From a checkpoint of a small mixture-of-experts model trained on Wikipedia.
Size: 9 layers, width 384, 49.5M parameters.
Experts: 64 experts in each of 7 layers, 32 SwiGLU neurons an expert, 6 picks a token, a sigmoid router, a shared expert of 64 neurons.
Training: 377M tokens, 2878 steps.
Below are experts of layer 4 (counted from 0) of a mixture-of-experts language model. Rows are named gate (a neuron's input weights, with its number), up (a neuron's input weights, with its number), down (a neuron's output weights, with its number) and show model dimensions 0-95. Each number is 128 + 24 x the weight over its row's rms, rounded and kept within 0 to 255.
Before each expert's rows: a language model's description of what the expert responds to; "comes after" lists some tokens at least twice as common just before its tokens as in all text. This comes from a sample of Wikipedia text that the model never trained on. Tokens count by the router's weight.

# expert 2
Punctuation and symbols inside tables and statistics, such as pipe separators, score dashes, percent signs and decimal points, like 6–2, 4%.
comes after: "0", "3", "5", "4", "2", "6"
gate7 [144 141 166 125 139 168 132 101 167 143 126 152 145 145 145  92 150 102 152 188 145 143 138 126 115 111 158 103  96 140 112 115 148 146 100 101  85 140 133 138  84 156 142  99 123  72 116  77 121 146 180 138  93 120 101 112 133 117 115 152 130 111 115 114 149 129 125 133 122 108 131 134 123 138  81 111 176 106 149 133 180 118 130 108 148 128 126 102 157 105 122 164  97 148 143 113]
up7 [179 163 156 129 105 117  92  92 157 124 130 133 105 129 121 136 137 112 156 127 121 180 158 123  96  77 147 127 135 101 114 152  88 125 123  97 130 155 142 173 112 143 147  92  66 160 130 142 140 154 164 103 142 140 115 140 149 144 130 114 142 150 135 137 173 129 107  95 103 105 172 114 121 152 135 138 152 124 133 118 149 138 114 121  85 175 113 135 118 147 132 124  74 109 137 154]
down7 [112 169 132 117 162 142 120 100 165 177 150 151 129 133 121 150 119 148 105 109 146 135 153 113  99 142 135  87  57 136  79  77 100 111 119  81 134 129 175 106 158 162  99 175 116 142 136 126 123 116 158 142 132 130 154 115 106  87 107 133 100 127 116 137 137 132 164 134 156 138 106 118 150 104 160 120 130 150 125 190 120  95 155 165  93 145 135 144 131 123 132 106 165 156 154  79]

# expert 0
Pipe separators between cells in Wikipedia tables of results, rosters and elections, plus some sentence-initial The and the.
comes after: "\n", ")", "3", "5", "4", "6"
gate2 [158  98 145 134 129 157 118 186 154  91 144 114 172 103 132 164 131 139 154 121 152  84 161 157 147  93 127 107 170 125 146 129 105 122 171 158  92 115 120 132 147 131 125 168 122 109 154  98 135 139 138 123  90 146  79  96 131 118 139 164  81 130 129 167 163 110 174  70 119 134 121 137 134 138  95 137 129 137 146 140 112 118  99 163 132 125  80 136  82 129 114  79 130 113 118 124]
up2 [153  99  99 117 100 126 102 174 136 126 172 133 139 110 101 136 144 138 133 114  87 124 151 103 167 100 152 117 175 127 112  94 109  85 178 132 105 136  93 133 179 136 110 125 101  86  95 161 169  90 124 118 104 163 109 141 141 107 115 116 102 145 108 129 118 169 122 141 139 129  96 121 122 178 133 133 121  89 128 155 140 110 121 135 133 139 131 132 100 112 170 109  97 104 134  86]
down2 [134 167 109 129 111  51  99 162  63 123 144 102 144 141 105 115 153 118 104  92 101 118 175 143 120  92 143 133 145 112 125 125 143 162 117 137 120 125 132 132 143 153 119  90 114  88 143 118 132 151 111 174  94 153 152 213 129 150 165 120 130 129 141 134 109 137 150 177 121 142 138 158 119 159 177 107 137 141 121 115 143 116 149  95 144 115 138 145 137 150 142 102 116  96 149 107]

# expert 24
Line breaks before list items, and as in cast lists like Robert Sheehan as Vincent; also verbs such as became, remained.
comes after: "\n", " |", ")", "==", " ==", " was"
gate2 [102 128 128 103 121  98 120 135 119 127 162 132  95 136 116 144 131 151 110  86 144 131 153  91 137 161 136 133 122 113 164 101 121 101 143 148 146 160 149 119  93 116  78  78 146 140 140 110 131 141 130 113 150 144  66 140  53 110 127 136  90 144 171 147 105 138 142 106 146 150 100 153 105 146  82 143 112 117 126 144 114 163 119 161 113 101  92 110 135 129 112 139 145 146 119 159]
up2 [122 111 122 111 129 127 121 110 144 149 122 123 130 138 107 140 122 135 100 131 110 124 117 157 144 129 124 136 108 114 119 163  85 139 122 107 102 168 109 135 136 108 174 126 169 105  76 134 164 181 183 175 137 132 102 117 154 110 144  97 109  98 156 126 107 108 134 100 128 117 101 105 100 121 162 140 135 103 104 142 164  93 130 118 120 166 152 115 109 122 111 134 113  90 106 132]
down2 [123 179  87 156 164 145 139 144 113 150 112 148 131 121 107 168 112 109  81 148 128 102 118 127 119 122 157 104 121 126 135 157  90 149 142  89 105 160 158 150 128 128 159 126  71 160 104 120 134 116 129 123 132 152 142 134 148 160 125 137 132 168 138 116 125 137 103 153 138 187 125 112 143 124 119 150 110 153 131 120  87 147 131 185 132 151  91 115  84  81 132 107  82 144 152 158]

# expert 6
First digit of years, scores and amounts, such as 1 in (1933) or 2 in 2022, plus number words like one, three.
comes after: " ", " (", "–", " $", "_{", " ="
gate9 [105 130 108 137 153  83  97 100 179 128  96 148  95 108 121 173 118 142 133 149 117 138 164 112 116 128  94 140 125 115  87 141 140 161 122 133 128 133 129 115 112 145 151 119 140 105 122  87 149 149 121 131 113 125  99 114 151 136 132 101  90  90  96 135 104 114 139  98 127 161 125 100 146 122 127 145 130 109 141 135 138 139 110 118 139 164 130 130  86 190 121 161 162 132 115 158]
up9 [117  86 150 138 188 105 124 129 142 138 151 174 122 108 127 195 125 154 140 135 148 135 152  56 174  97 104  88 134 125 104 138 122 127 170 145 119 120 136 162 108 122 108 115 122 116 104  87 117  62  94 137  91 113 131 117 130 123 138 142  88 153 110 132 125 150 122 131 111 158 100 155 141 135 118 125 163  99 155 132 113 122 107 134 124 183 136 105 106 164 136 131 137 100 123 148]
down9 [177  97 115 124 130 101 134 191 125  97 144 104 128 131 153 107 138 103 148 142 146 138 118 132 144 151 124 133 149 122 112 160 141 159 177 117 115 135 111 109  96 142 151 123 141 107 108 116 173 143 116 151 104 105 131 122 182 150 104 142  81 142 145 123 125 117 118 125 123 133  93 107 173 137 146 156 135 115 118 129 123 114 160 166 154 161 119 114 130 123 146 102  96 109 177 138]

# expert 29
Digits inside years, statistics and census figures, like 2000, 1980, 97.7, plus fragments of compounds such as minesweepers, overheard.
comes after: "1", "2", " ", "3", "9", "4"
gate9 [ 89  91 124 162  90 155 114 121 102 175 173 107 130 161 123  93 158 139 116 111 137 103  58 163 112  91 119 158 113 111 169 137 143  74 137 134 154 142 135  84 171 124 147 142 148 148 138  99 153 142 158 113 104 115 117  84 127 130 133 111 146 143 123 167 124 111 160 137 101 121 135 148  77 134 108  97 125  59  99 150 116 162 108 120 104 114 123 142 155 134 130  95 121 129 128 142]
up9 [105  72 103 103 159 127 131 127 113 150 191 135 162 184  54  82 150 122 142 104 135 123  79 148 111  87 146 128 113 113 153 130 133 114 140 147 162 154 134  86 162 127 151 125 104 123  76 144 140 116 103 101  93 141 108 119 135 122 112 140 160 123 110 162 112 141 149 146 164 165 157 113 122 125 157 119 121  87 136 159 118 145 127  98 105 114 103  86 108 137 130  80 135 103 160 135]
down9 [110 149 105 138 125 152 117 156 109 154 174 128 112 131 132 140 176 139 114 130 182 144 141 156 140 121 145 178 128 128 148 133 135 163 134 163 139 117 155 113 121 104 103 130 110 147 149 128 121 153 146 128 106 135 107 113 159 143 130  98 136 130 134 143  79 125 182 133 108  92 119 156 134 168 138 164 159 120 140 141 168 143 149 141 116 166  68 162 124 143 146 125 104 116 122 124]

# expert 3
Spaces and first digits opening numbers in dates, tables and ISBNs, plus opening brackets like "(s)", " (", " [", " $".
comes after: " ", " |", "|", " in", " (", ";"
gate2 [105 136 147 118 177 147 137 106  98 157  99 158 168 157 128 131 126  97 106 105 137 123 129 164 142 162 114 110 126 150 118 144 145 173  82 146 134 126 103 153 139 106 124 123 144 156 160 115 151 120 132 153  80 101 134 100  92 130  97 142 129 166 123 156 118 149 138 131 124 115 102 113 103 116 140 120 152 135 123 134 182 121 137 106 154 134  83 136 121 143 121 165  92 131 111  84]
up2 [124 128 127  97 159 161 126 100 144 178 131 105 168 179 119 158 110 114 122 140 122 124 123 115 150  93  85  71 111  92 111 115 115 135 115 140 107 119  86 150  99 153 154 153 119 127  92 111 114 147 132 160 121 150 144 138 108 116  75 133 118 164 126 137  93 161  93 131 125 114 144  84 107 148 113  99 143 124 157 151 154 109 138 127 152 125  81 135 133 120 113 149  97 108 137 109]
down2 [162 133 116 128 114  76 141 138 158 154 160 103 124  97 131 149 148 149 136 127 118 145  80 113 120 167 130 117 106 169 119 148 130 141 137 128  92  85 120 120 120 109 162 130 106 136 123 147 139 107 140 160  93 121 159 117 121 138 154  82 126 164  91 131 112 165 102 109 145 125 156  98 134 121 119 113 116 134 136 103 163 114 124 125 102 141 150 120 116 117 152 129 121 125 157 148]

# expert 17
Possessive apostrophes in King's, bachelor's, Scholar's, plus digits inside decimals, years and ISBN numbers.
comes after: ".", "0", ",", "2", "8", "7"
gate7 [193 118 146 121 159 141 117 129 151 124  93 137 181 117 133 137 113 113 134 145 100 152 111 135  99  88  47 153 118 122 144 122 145 147 140 130 136 134 112 156 118 143 168 177  90 106 125 125 120 131 151 155 141 168  88 113  81 102 188  93 146 128 157 137 143 143 153 106 109 128 134 132 139 145 146 153 105 129 138 160 112  87 106 156 153 122 149 149 107 105 188 145  88 187 140 128]
up7 [138 100 108 130 149 154  95 114 176  78 110 117  97 106 109 125  99 145  81 137 119  96 123 100 120 115 138 159 140 120 136 163 171 124 186  91 100  97  91 158  86  89 160 132 122 137 138 137 114 147 117 131 127 167 140 135 104 134 121 166 160 127  71 102  92 109 101 101 157  89 135 116 116 135 115 154  47 100 133 155 126 139 151 146 109 142 104 105 133 161 103 149 115  80 109 136]
down7 [ 84  83 157  92 136 110 183 149 151 104 130  57  97 117  79 134 129 156 130 132 134 132 159 128 141 141 162 150 171 144 157 145 161 108 131 121 116  77 130 141 152 110 146 151 152  69 112  88 108 127 131 132 137 113  91 107 138 165 132 122 139 150 148  99 117 131 141 140 153 146 111 113  95 180 123 136 127 132 140  75 164 125 131 128 135 109 131 153 120 141 123 132 127 134 116 138]

# expert 57
The word "the"/"The", table-row opening pipes in charts and squad tables, colons, and headings marked by "=".
comes after: "\n", "-", " of", " in", " by", " for"
gate2 [ 95 140 105 131  64 135 159 132 154 113 140 161 134 167 136 102 139 141 112 175  84 129 166 131 117 146  92 119 166  96 161 108 104 143 136 150 148 121 128 137 138 138 109 140 128 108 114 159 113 139 174 180 111 118 116 154 113 168 133 133 122 108 141 124 146 135 165 140 147 124  96  92 129  96 124 138 144 179 169 148 122 146 146 121 131 118  87 130 133 135 157 148 105 148 107 157]
up2 [109 145 174 130 122 126 115 151  83 160  97  72 127 145 144 122 134 154 101  94 127 128 128 144 141 117 152 129 142 147 156 112 111 123 114 141  89 128  84 187 137 118 113 100 140 124 172  88 134 153 164 157 128 155 128 141 118 163 120 106 163 125 141 112 164 108 149 112 111 122 165 127 113 139 127 106 114 113 139 127 118 125 152 144 144 146 131 150 128 143  87 166 103 102 149 177]
down2 [107 141 111 107 155 169 113 109 141 156 109 165 131  83 134 135 141 179 148 151 132 121 132 136 157 133 111 140 147 105 125 130 121 125 134 143 134 136 137 105 125  79 168 125  97 147 131 130 150 144 108 116 157 137 171 119 110 146 139 141 125 105  99 137 157  65 109 150 127 129 181 131 100 103 123 134 144  84 127 158 146  92 145 156 134 141 138  96 109 164 145 130 126 114  90 146]

# expert 44
Country and nationality words and abbreviations, such as UK, US, American, British, World, often in table cells or route numbers.
comes after: " ", " the", " |", " (", " of", " United"
gate0 [ 79 121 136 132 108 153  94 156 154 121 101 121  82 165 131 103 120 142 159  83 181  75 122  97 122 120 123 116 135 112 150 104 133 105 125 121 143 112 117 126 124 110 139 122  98 132 119 141 101 178 108 128  87  94 154  93 124 122 113 113 123 124 140 151 107 130 115 118 120 136 167 145  78  79 137 105 113 106 142  93 129 109 137 146 127 166 128 132 123 121 120 115 138 141 155 117]
up0 [127 101 139 114 118 136 110 113 110 123 181 121 126  83 109 123 103 106  97 155  88 143 132 114 132 112 125 151 150 118 112 102 120 113 109 151 130 131 148 112 138 152 142 114 144 123 145  92 158  97 171 111 144 137 118  95 166 167 109 140 131  96  97 122 165 137 137 121  86 134 103 139 155 109 124 132 146 147 134 170 175 149 103 144 113 132 107 171 124 114 143  79  94 161 133 140]
down0 [108 116 126 151  84 113 134 104 151 143 121 177  89 146 158 170 144 112 125 115 175 125 109  83 137 155 159 107 101 160 144 180 137 164  93 147 133 108 145 114 130 110  83 144 113 169 146 103 110 127 161 120 164 165 127  98 141  91  96 134 161 102 145 107  80  97  93 103 106 122 116 128 137 118 159 143 115 134 109 162 162 146 125 154 110 153 115 141  95 119 140 114 146 147 115 114]

# expert 30
Single capital letters starting acronyms or names after a parenthesis, such as P in (PETE), (PSP); also stray digits and N coordinates.
comes after: " (", " ", " \"", "-", ":", "/"
gate0 [ 98 129 125 131 120 139 132 125 173 133  80 104 145 153 138 100 138  88 123 155 153 141 153 126 124 172 138 181 126  96 124  86 108 170 105 134 161 162 128 134 116  98 144 141  64 171 106 163 116 152 142 135 138 119 142 109 120 148 167 123 119 130 128  65 134 112 182 133 196 134 136 132 125 129 163 138 185 132 140 117 158 174 121 151 125 124 117 108 140 127 168 142 111 160 103 169]
up0 [ 84 185 117 108 132 147 113 133 134 128 114 123 152 189 168 151  95 129  97 132 131 140 142 130 143 126 159 113 119 147 147  93 133 133 107  97 133 177 128 126  93 123 119 129 160 110 123  94 142  86 172 118 157 128 147 132 103 124 119 137 111 137 149 106 173 116 120 134 157 147 113 159 109 108 124  91 121 142 105 114 175 122 120 169 125 133 116 150 164 108 140 153  94 134 124 142]
down0 [104 140  84 138 130  78 187 112 114 101 105 118 132 128  92  65 146 144 164 123 138 146 104 117 129  96 122 163 137 142 122 115 129 148 168 148 118 165 115 105 157 157 134 141 129 122 159  83 132 127 134 128  91 128 111 139 138 127 117  91  84 127 110  83 141 120 122 112 136 131 119 182 124 107  91 118 150 155  98 145 149 151 141 117 143 110 151 143 105 150 161 103 126  99 187 140]

# expert 62
Determiners and quantifiers like other, this, several, many, the digit 1 starting numbers such as 10 and 1902, and adjective endings.
comes after: " ", " a", " is", " to", " an", " be"
gate2 [126 147 149 149 154 132 120 100 144 147 142 102 139  92 112 149 143 178 109  69 139 106 112 136 144  93 135 102 173 107 157 107 152  72 150 121 133 105 100 129 153 103 139 106 135 113 161 154 107 116 112 112 146 156 113 120 151 126 135 168  89 130 131 122 123 190 136  98 154 137 106  84 142 104 122 149 103 167 160 137 167 157 144 132 117 126 130 112 163 169 143 148 158 106 143 109]
up2 [140  85 136 140 165 115 131 185 150  94  95 150  97 162  87 109 174 132 119 173 127 142 111 133 135 158 113 133 119 121 122 150 175 142 125 143 139  94 122 149 115 127 114 137 114 113 120 114  91 141 114 158 149 101 125 119  90 129 147 119 152 125 125 138 122 121 163 111 116 130 173 127 140 130  98 118 110 138 136 184 139  99 148 125 120 167 136 129 110  67 126 134 150  90  63 101]
down2 [ 83 129 131 114 143 173 136 153 127  98 112 134 126 121 140 118 131 144 153 125 101 118  94 171 100  76  88 145 165 155 156 132 146  96 132 134 106 144 168 125 110 128 140 113 134 131 108  87 137 142  84 103 137 110 120 128 133  71 121 104 138 159 128 111 100 101  95 101 115 156 148 148 120 116 118 129 132 110 106 147 122 133 136 161 125 138 124 114 148 124  98  98  90 100 146 151]

# expert 13
Subject pronouns and relatives such as it, he, they, which, who, that after "said" or "claimed", plus digits and quotes in tables.
comes after: " ", "|", "–", " that", " The", " where"
gate0 [143 130 130  98  90 122  88 103 102 134 124  82 117 136 159 126 113 136 127 169  84 128 167 130 131 133 115 173 130 108 139 127 106 146 106 151  92 166 105 112 132 135 156  99 154 120  89 105 139 139 117 106 120 106  99 164 149 162  99 167 120 114 139 122  75  96 139 144 103 122  90 145  80 150 122 142 120  96 143 125 118  92 105 146 128 108  86 146  88 145 119 111 163 138 119 156]
up0 [134 126 104 139 117  88 128 132 143 164  72 107 178 135 116 134 141  99  89  78 143  74 106 121 110 161 136 143 176 129 142 150 141 116  93 171 123  78  83 125 164 144 138 140 136 117  99 131 117 117 132 145 183 147 133 124  90 139 135 100 155 115 169 128 119  52 163 128  78 125 164 130 102 163 144 131 136 147 124 100 153 107 173 144 110 142 160 170 182 118 165 155 157 143  95 130]
down0 [153 123  73  96  54 130 136 126 121  69 151 113 179 171 121 163 116 126 130 122 147 146 120 134 148 123 143 146 157 130 151 115 127  98 125 137 101 103 145 121  95 130 123 142 122  79 142 122 126 125 136 116 129 175 117 118 131 139 156 185 130 157 140  82 147 123 113 122 170 134 111 109  93 108 130 128 112 130 111 136 146 109 161 134 121  96 104 111 155  99 132 157 120 126 100 138]

# expert 54
Colons after field labels in infobox-style lists, such as Specialty:, NCBI:, runners-up:; also middle digits of years and degree signs.
comes after: "0", "9", "2", "1", "8", "–"
gate0 [ 98 154 108 179 120 143 107 118 157 100 155 129 113 118 125 113  96  96 108  87 107 172 121 163  91 147  78 107 119 153 130 103 112  99 119 127 122 137 138 110 107 174 135 101 132 178 151 163 150 137 107 208 118 117 127 134 123 153 155 125 102 113  99 143 136 151 140 139  93 179 147 163 145 109 116 153 153 174  94 122 123 124 114 120 116 148 116 138 139 120 148 108 113 148 116  68]
up0 [159  73 163 100 135 112 129 157 140 120 134 126 120 112  80 120 118 149 149  88 122  98 121 108 151 104 127 141 141 121 143 148 117 157 146 169 185 105 126 130 163 116 154 153 170 104 137 105 137 155 152 139 139 118 114 142 145 129 116  90 146 141 135 135 102 144 107  99 111 108 158 129 106 126 141 127 115  51 147 162 133  74 128 112 106  83 137 145 122  96 135 139 149 102 148 141]
down0 [162 146 175  96 138 137 135 130 140  80 155 160 102 162 134 111 144 111 151  92 122 145 128 134 143 138 182 155 145 119 154  88 151  96 103 128 149  96 155 143 126 129 129 146 119 170 124 141 142 133 121 148 150  92  91  94 111 150 126 110 122 137 115 134 183 123 155 109 114 120 123 155 135 152 142 141 153 126 124 124  90 130 152 132  93 110 112 110 119 115 147 131 138 106 129 118]

# expert 21
Object and subject pronouns (him, her, he, himself), the byte after DMS coordinates, and common nouns like government, war, law, population.
comes after: "0", "5", "3", "4", "7", "6"
gate0 [144 134 104 160 148 132 155 107 116 166 107 146 120 151 159 162 154 159 162 137 118 125 168 131 124 169 111 169 118 138 115 155 109  76 142 111  86 110 105 113 116  71 123 114 190 116 155 103 118 100  75 105 111 108 123 104 122 113 122 135 107  95 139  99 140 215 162 151 158 126 133 126 132 140 115 150 144 141 111 111 128 137 121 158 149 106 128 145 152 147 133 113 117 165 161 109]
up0 [125 115  99 133 142  99 145 144 125  87 124  86 129 122 122 177 164 132 177 130 112 114 112 141 128 131  97 125 115 109 101 105 119 130 120 111 122  85 158 107 120 138 116 108 147  93 103 182 141 148 133 117 133 139 120 104  78 164 157 102  98 135 119 130 138  87 154 146  89 101 118 107 127 124 184 150 117 184 126 132 144 135 101 116  87 131  86 105 105 143 108 132 116 131  82 152]
down0 [137 132 135 131  97 114 142  95  90 128  83 106 113 176 129 102 107 124 111 124  79 163 121 178 136  78  99 113 124 175 134 186 170 135 120 113 136 108 189 106 111 139 114 138 126 120 142 135 172 128 112 116 182 130 168 113 188  71 131 153 139 105 148 121 143 127 151 112 150 138 133 125 151 123  69 148 133 108 116 101 138 145 123  79 110 131 134 111 131 148 193 117 133 117 113 125]